Weights of a small mixture-of-experts language model, trained from scratch on English Wikipedia: a shared expert of 128 neurons.
Below are experts of layer 7 (counted from 0) of a mixture-of-experts language model. Rows are named router (the router's row for the expert), gate (a neuron's input weights, with its number), up (a neuron's input weights, with its number), down (a neuron's output weights, with its number) and show model dimensions 0-191. Each number is 500 + 50 x the weight over its row's rms, rounded and kept within 0 to 999. Numbers have three digits each.
After each expert's rows: "gets" lists some tokens that make up at least twice as much of what it gets as of all text. This comes from a sample of Wikipedia text that the model never trained on. Tokens count by the router's weight.

# expert 62
router:597466503521528454511535544528433559526505526540450420508479488560513523480628443484497576437516523548541450520522427535447584494488514566551579427576476578436382479475493441569618483575463522564599584539580579503531426518460587427515495395459457438493486460508501586562449488519466440489488573602454436441551522520516461440461487503532488454472479513434406502564482551452518431541500465472554463423489532423576531438468516476507490460495567401512485443505511542433507596420519469472443467452543551544438528485508477475434549522432449515498521528429546478457455463562449565454
gate0:505452426450458488509489560476600538635473518556426483508598494491607518566508521503502539538464402590471518453575497536507421465410502459523520485439485521587527485484574481516458561417529441511537535483500523516595557407573545453538548421476488438554487539513549516535489524467482537398494514516553470503526499439592506548432459464624491469436563517512530487551467453579556530490509466464503515528504542476518531529498595480569477628457456451518524491531522549483425508502452548448535563423603530520624505521424540435515499508547515458503416525519492628555634536484524501562
up0:466512548482512410566545467527477466478410480520542513432477452552519568446519531533488441499521619428500451565440515486539546505579489522474486557539565506453479494538520564497514428595520560548465522553491406502465469514496486628432518478419490497389415456483582539527539462520447523592540456411467468466375498523586510523538483492445478518553534507555541498481490415516408441489461574506497596369601552524467447503569428432487499530538476400497453588478433528498514529525463487463580542509434481436477552484453515401443509478445534583456553553603507476472431553444521489520
down0:506575538522554475500472526505470461421538550448465474538561654419501524418524519584425475510573419483459515514497428526556591506546463485468513483552485527438451539596510478488436507454512506485440461550497536533442434513477479509495421516434466528455518497494544516492538515497504502632467470478618458515447660575516553484551490475564447481554490519589582447418518436390473502527480503496604582497439571450487398420486438544433522586520496510657515546559481470495420519492515484492518564547484534444467574542537436459480582485479550518481522495530431515467507522449489419459
gets: ")", "r", "e", "n", "t", "\""

# expert 47
router:564465549476551567505449495494567528591493493503517487482496554520539522493459543435518579492541445587517543490465517549551454577510544531556449486507538592437486533426410508443614571455458493493501544503508460597570452522518442558508517503460412484474485445480402481487590510501594550514483432489597463468444500434465564532522478446415495560488477517533488544542419579502543421543581474550525448471451570505442495507568422539412596572433584532450376541483493562456502487474541526443442537494474483540497467442499476506563601439582487514480547565566463527601475470458405606478
gate0:540466517465562552462591428548451511504386457540414421486565458434540478485544511455533522446482490529430414447566599449528473512569429511530512489436465478501518507493519432585458588581482474514395514518371555463500487538423377452425501422454552482622476519507521498551418507438442427505506482473414529425544559513469546492541525474522370472482477509501544423490527491521541527568460515507495589498516489490508471540395520605476523541467423488510495408508575520568529466465528505533548519500524388530453514479560555540493503526519507527454548470599536480502520602498493376504
up0:503387502402556547528507438582456514484512481560405392482537526456514451481585518500508501474507419532475441453552588440536517557593535570516501471459528591433528527463479466405494545534455437534412547533471512491436530555479466524460417525490479511528426489497462569483526508550447511472517480337393510478574550538513543527457532436508523509475583557457589447464562510493494544558526479497504484557495568518384444581433539607458427559507349458565491452456596526428528477442478555469571546485511506577496583530482546543482496535508531538414544505537460530468488527510470493473
down0:491415620525543545396566589462438478424483468495558521409424605424501505423534537546514573498513437418514488470455479448487524473521564621454528448449486529548562541537496487491455531369518472527487613527571525500477488450513413582456465540513409542458479425511414485488507572504458451536436451554440456463475490451490547506393491490506478558524548503478530581604431530474506444497526499478525568553509468601433469524435463491482588515493482468518458488519514620492514462475475486472514451445495491507481508510562467517555515459591442483544386473505564476579519479496375557435
gets: "=", "  ", "'", " =", " —", " Sc"

# expert 42
router:531537476643496542519491497470461516527492527576568531452497526501535485572390524436608548474461511525462530544527480534471469544559488560549430477507511543595599532453459572599557534487479537477479581558493465465562464516471491546474613487572494482441480479532634446554413565484567499463459519516503444486474421570487516541467548497514550462521447534511523550424484475522487495489500472501558521462530464397566389523564452545510554533394483504510484554546521537523393529466541453460462463488586456414492525477463465411509618554568412437535546567445492382526483446473556574557
gate0:552533485555494437517474527521522534498458497540502525545520520504564519466493504538491345444457462494411525395401387595383500524506476394487455481474533465505635544476482575528454493456488465555461517520573505466476602469412427529506622545442438416420503504487535472464502571432486468480499627537488454421423514505508507481469546584540497525491460454579554537461470524494544428359431500503548461508435529454523486438523520488497522490497537414427581550529525536510492634555481517532488444471485591480453483583467477483515502437487490489533513599418531487470506493514554500453
up0:474472514450509506487469545474589470522473546545487465410482490485474405411494487514500551564562446475529533546459471433565536457513466508451536574544469485492380423461482510432484429568457518432523541441454563529528408455513386433480453440502562574537450520519537509483524591636513482517458489498539548528472512487494554509500505522459440474533461543568473425474478577428477508603503557474453528549372506509498545634523461452473543461505458554532672370484527483460555452445542581490506543518426450474597415475412496461393460475502470480548473454459468536489445497527500498535
down0:473410456531523532531507547408556506463508519473517448472552545484506511550471552627556494575516483465490452528503505483564531505658522507434454531559492452490560515569517548492518512575496458512479409442646528513553470472495520480559487422459469462435415495417551446517471482506508481486471486545536505478556565536488517481511592456478574565462580421493503445448614532556524493607546500555393552512553500521463504511459419538505514578611502475584538523486491565434503468410464539538407471535524488431441469401597501527493567534438478487514544567550527472350506512429450470473
gets: " |", ";", " –", " =", ":", " /"

# expert 26
router:421458525530479517558555474571517505519479410483501491415469580541508508512530589579537502499415493458491572447429661522516511469535573549500426562409446518533510499541528451446536533400572518426512467449565484560473509552522461504427515486446541453615498528472428527475453486507475474482518470421429528561496468515464538507532552399523460459525437543546465544487506375474497449536543533561497473534494455568500478431509554491533597598544467412547512610588598520435550473540472419552508502558479512500557572567458486448589563528437517517436477475477436614563515454523473519536
gate0:484429463470556519537530525546486531500550491487489458468563509440547496418447400427549532442497499464534606447450555619551513568386523601509542526419465448515461474538478527559506459525551503539459467552549530481513439488529471605502531522493599504447399528560437520552574466461505576610626502513465518497432523524451437431530558533505537492499531513386508440523534475445462475525499492355535572509583507489514432470524591484528521508545481539544551516509450555426471532482459419447603389512413454450444489477508512456532530399524563520470526448453492535522514465462536428424
up0:490452485422567573517504480482444512550576467522452465503533451583507493488501578542432469515491481451521498512524533566488440570526554522543421489459551518528496453548419495437526508563472458467517457451472510541387521609568470547484462488583498580551483464544408462445511537510504477497563422524463578549531491528501496467482540578573557665357578562475505494537649498521507554488532460474493497581360556522581451507491518442603444519472416464524477501588541548422478536517495535494574468549528483601510463530484474463540520513466465563446496490520506496528504605507473374454
down0:478560478437432441534499551480477573500491482550516568359480507503514530437523508490547576567444542480514501499537475524507541528398533519459445462560466524524486454537392433445464497441395449533528523402579517449545493542497575480424422567452524458502393567454444520457595453470601515526507416474555472502413503497462516499463489530482512480527444406498558514499527490531469457641556535598494498560458462503571377484521532541497584475505510489536453467509472466416492484494575497578448509429421491545519574400530509456572444418501495518469560446536575494614482515405483464517
gets: " \"", " '", " t", " a", " h", " i"

# expert 7
router:477512537468501527494519562565450570534564389572511569435546467382450578449473524513402483505366463506460570490462521535540559575361524433545480488547570442450531422536555455451471565440464581501472457382515441500527539548493506490543486453489424403576572568482559567482501392462569550507509525531508439543574501554447488475542418478479418475500476562487455580478484567465510535564506564458458537491456459489556480466378532423508559587452447514533528485453456516513524477373494494423524446381482545457469504489507567473510466465532478496479463519463502517521451514502463502492
gate0:573529463488518545528533451576456496441498570473527448589464549428507569543540457527518460514431474502560482562521508604404508438504506459502505513410523485475432507636510540363504511462600398524474470536534494554553518414542562446598465544468506546526514492473435480520439508437430513563577577436521542446499522510513431529525500467490552439497485472459462548541565495458575520532451552500540551456544465553495515534573496569624500574610516515522518507548540432574494557535520457490517439500495487546452437443579431503525560394471534448476465544457457388500432454465426482616
up0:542514534460485547570532467503544448620465484450575475538435566549542494447487548528500580432450511474512501471534560443482527445527484480634488546521513432580476465520566488556506487597529419438494529515452563507598545451503408558502370498493505579511532544567478542472519542587465478481505495514466601486503509394571593576522545498414496453453488416507556562499423521486420499459438495533525594526490562605464533502573539522511497467509520537411532470344496484519509518538471484435598503558482450460499456499573502413441546547468524506554603497475576514454463518474588547503
down0:537506566504493584592557447487536550511490453423506473565516654459460466539537498484494585490500517563558559516405498579499451470582547502510496615443483523489489440597519542469459488521494399483464498501573480399502403536463461532559454426541475542519547479528537582580420525606510477498508538541581507509508460538535456515561558463560520443440563536525565477503433547455436554390470499503499467499413516542466442435428451537543409497589494474455566540584507509572469460579578481487520531558558442527528530601491488500434632457464481492516477551500478548445508573437515486518
gets: " the", " a", " The", "The", " an", "{"

# expert 16
router:534514544417444451569485455545487508517489457457459456468529545436530520529489435390463540573504551513466540503561494472513524523462520493481465545549511528513519496491596531474506469564428580494578451608567556420582410527540539518538463526486466428516498576457453468507370570503408547594447533494529452570507442477546521453413516522513569508472500537425485459615426530529484489550477454410564608523507517465436595502591494516483505484462444529539527492467408498396477530469449537527453490443507412464437569595439496541541373599495523572518509538496492486447434404435476509491
gate0:509515471445457523541447471499489449542550477482526592501533515509552459436528588546435596447348487473540566467482523521628535555531452440422505390481477499508458533503461577447493442403527558569519433479462453522547577568455519512555489422495524418554605575449505478476480530488576547502539591448538543434505487577461608539461447581456378547488494491518512438500488516532490476525480501513436465509485435500459527465455536516539385521442484500587631503448435505542468543466499505486423453471552420506559472518480548441454556503435519502549464505627547552529518575444504522490
up0:468469409423506548485508436536521510461628475501503523543499475502472432481489581599361461454449483512512509416518531534561543541482561399382465457453497554535489447440431512409440460474391460543460428459412510564536507454545517523459569473526528408517628465501447483446548543522536559517506484439512554500478513517430456491482480535483467517548625534516465407530406582488430362539505415491408479528511420541520559549474539555492487544515464500493560517457451495509530540525483475468476465499531426584479469477517488489448540505434636533562465444503566453496520524547536452537
down0:516548578431506534545373426508449492538475472483489478499607563514510467521534452517463482537427512518544464469489494579522527539465543442483496467517489415596432445469523488507434471444449524530483528578461573489518496502578447558532446507470529524584541492418414443439493542517446544612512537463562469403519546521476462559451427538542493518553563561525384536504681574592556467411489502467527535456547417567469506483562497539562520451549475531517523507502424517478436539522437535464555532484508548448508570451457497502519564481531489593513580534452580502418399514563618505474
gets: "s", "es", "ers", " all", " people", "ts"

# expert 58
router:530507483572492534475493464503484509462442563534519426509397483491523454538544582483505509571529504552500486486542506515491522597461462513458467483558484528576443464483434427490419452413459502559430517527505444439350544454499534455453505523455431521429493385519558452395427527527531538533459483572477440482488547532542541473440525537537573526560380413628513426444559403487473463465543539428431464492534545427460438580556423473459516493434483483547473568493418472546445472528548561457571530456622472490405466580521544449545534446501460481404505493578511489494538525543508572499
gate0:540433516479455411479471530478493461433493585490549462525585483451622506515532481485525522481469581491544526512623435569582468530543470545453554585440527564566459522534503533438533558520501443461465528529551465505450557525570548466442536498533541420461543517471454512502506511457490437512531494431539518480531452511511471543483452414523447562503455501460500458502545517451499499601578475419562487482469500405413482501600438446552314537572525600615510485483530464463545518435428498588497469516474396510466602430442433486580494604474512494431468556540418505454496462508558525505
up0:436453501495471599481596451449550539553413505526500471487519511445482479483508524471576542592513499406582518525560528524570444459478482521486528468559483550509500538491528509496535547513498511426544451401379461470407556534413452504503557409466523461461454422574501499492439490513525498579509378469492541599491444526376533495480511506530499500447537487516485429541536459477394517584543455457548502503403535445499486397604488503541388386538523530526552563541476526472532636476412534453538494526483439426641491508516467527443575500555530486435483467459482477553465550545518485479
down0:473474535455555540490530604464569479521489460587540404486478525508466521564502524518445571492380459461386500429417418519554601501526479429537503502460528526557494523620423520486454535414556508432447459555457551456530453511514410519522431489541563554446521479571579404498418549474557387500575475484543566432498521488430430524522557528456566524476572480523555515367493488519553537586539443550465418550469458517482473498517443468433502470444477455523547455574537541529488519435541487553473482493451565503447527415521493521466504477485504506596468447515529522462520607540383545547
gets: " |", "\n", "|", "\n\n", "=", ";"

# expert 33
router:448501471584515542462449475488575507510474451442484544558531578536470510528438604510538584531413451599522375410483508470461445479544502419483501523443561546579483514580468534426495583479549426473515450507535581489428501545431541524539508484587508465469472538544421485520606573449554471536506419559451441477433474519502559605508562527465447483497563437423444498494442525534476414455519489462459475412558445519512529494526386475510466543501428541449629566516497521550456501470514528572504583403501498483532459516557506439519583496489462447522413467368459531515552539529533490462
gate0:441561463493544464504469500461538509556536531423503429388492553484494506498544448531419456494441479590527415459469411519527453424471363408507424500548511467508535621553493491451572472492468477545524511536534522426501485390495600507426421484481594448466511520520391493510491555473469492521455573453503411436448544518597491500520542523530516494424406535391488445485586512479538374488463501496519512494467555507484471518449527429511582468473515554558566485595476554457467552520553564515510519467488560533504435540464468562508582520523444429517524436453607549610560497489498505417
up0:505504449568601554493506510513492504483407572533560487483483472522456410553533491506564508461558506488450513525449486591534479566498446446493527429481485478556461478520411441539571531496454382441452410558536495517404476558526469530550531456575544458439530475538490439469489519527536543594511459519413503396512540563529553611473530526488436481514494491453509562433516457525459497492469606464535567455596437570521496517437564501529585463486465487508544568540609544428549413590406456424550426537492506442471488489516528571469461523438369578505498485503534473515497655537550483466
down0:489500569539479468551358515499497516494494462538536472472495477477559605474517449524441490563533478592572522424558488554529440506426434454482578515537434460444487521454513489492508564501580484558522615571492522433467507417489530595561472549414643542556519479442516503493515559563471563516529548481537345461477442480452506568448529464478494494539519483488471542564512547465546509454514472567517373449562482458532385437435469588525545538463505474508506498449481468516500488541497509549480448452454501488485505474363458570613464577540419481501408589465471517574490571550522538472
gets: "\n", "=", " acc", " un", " app", " dis"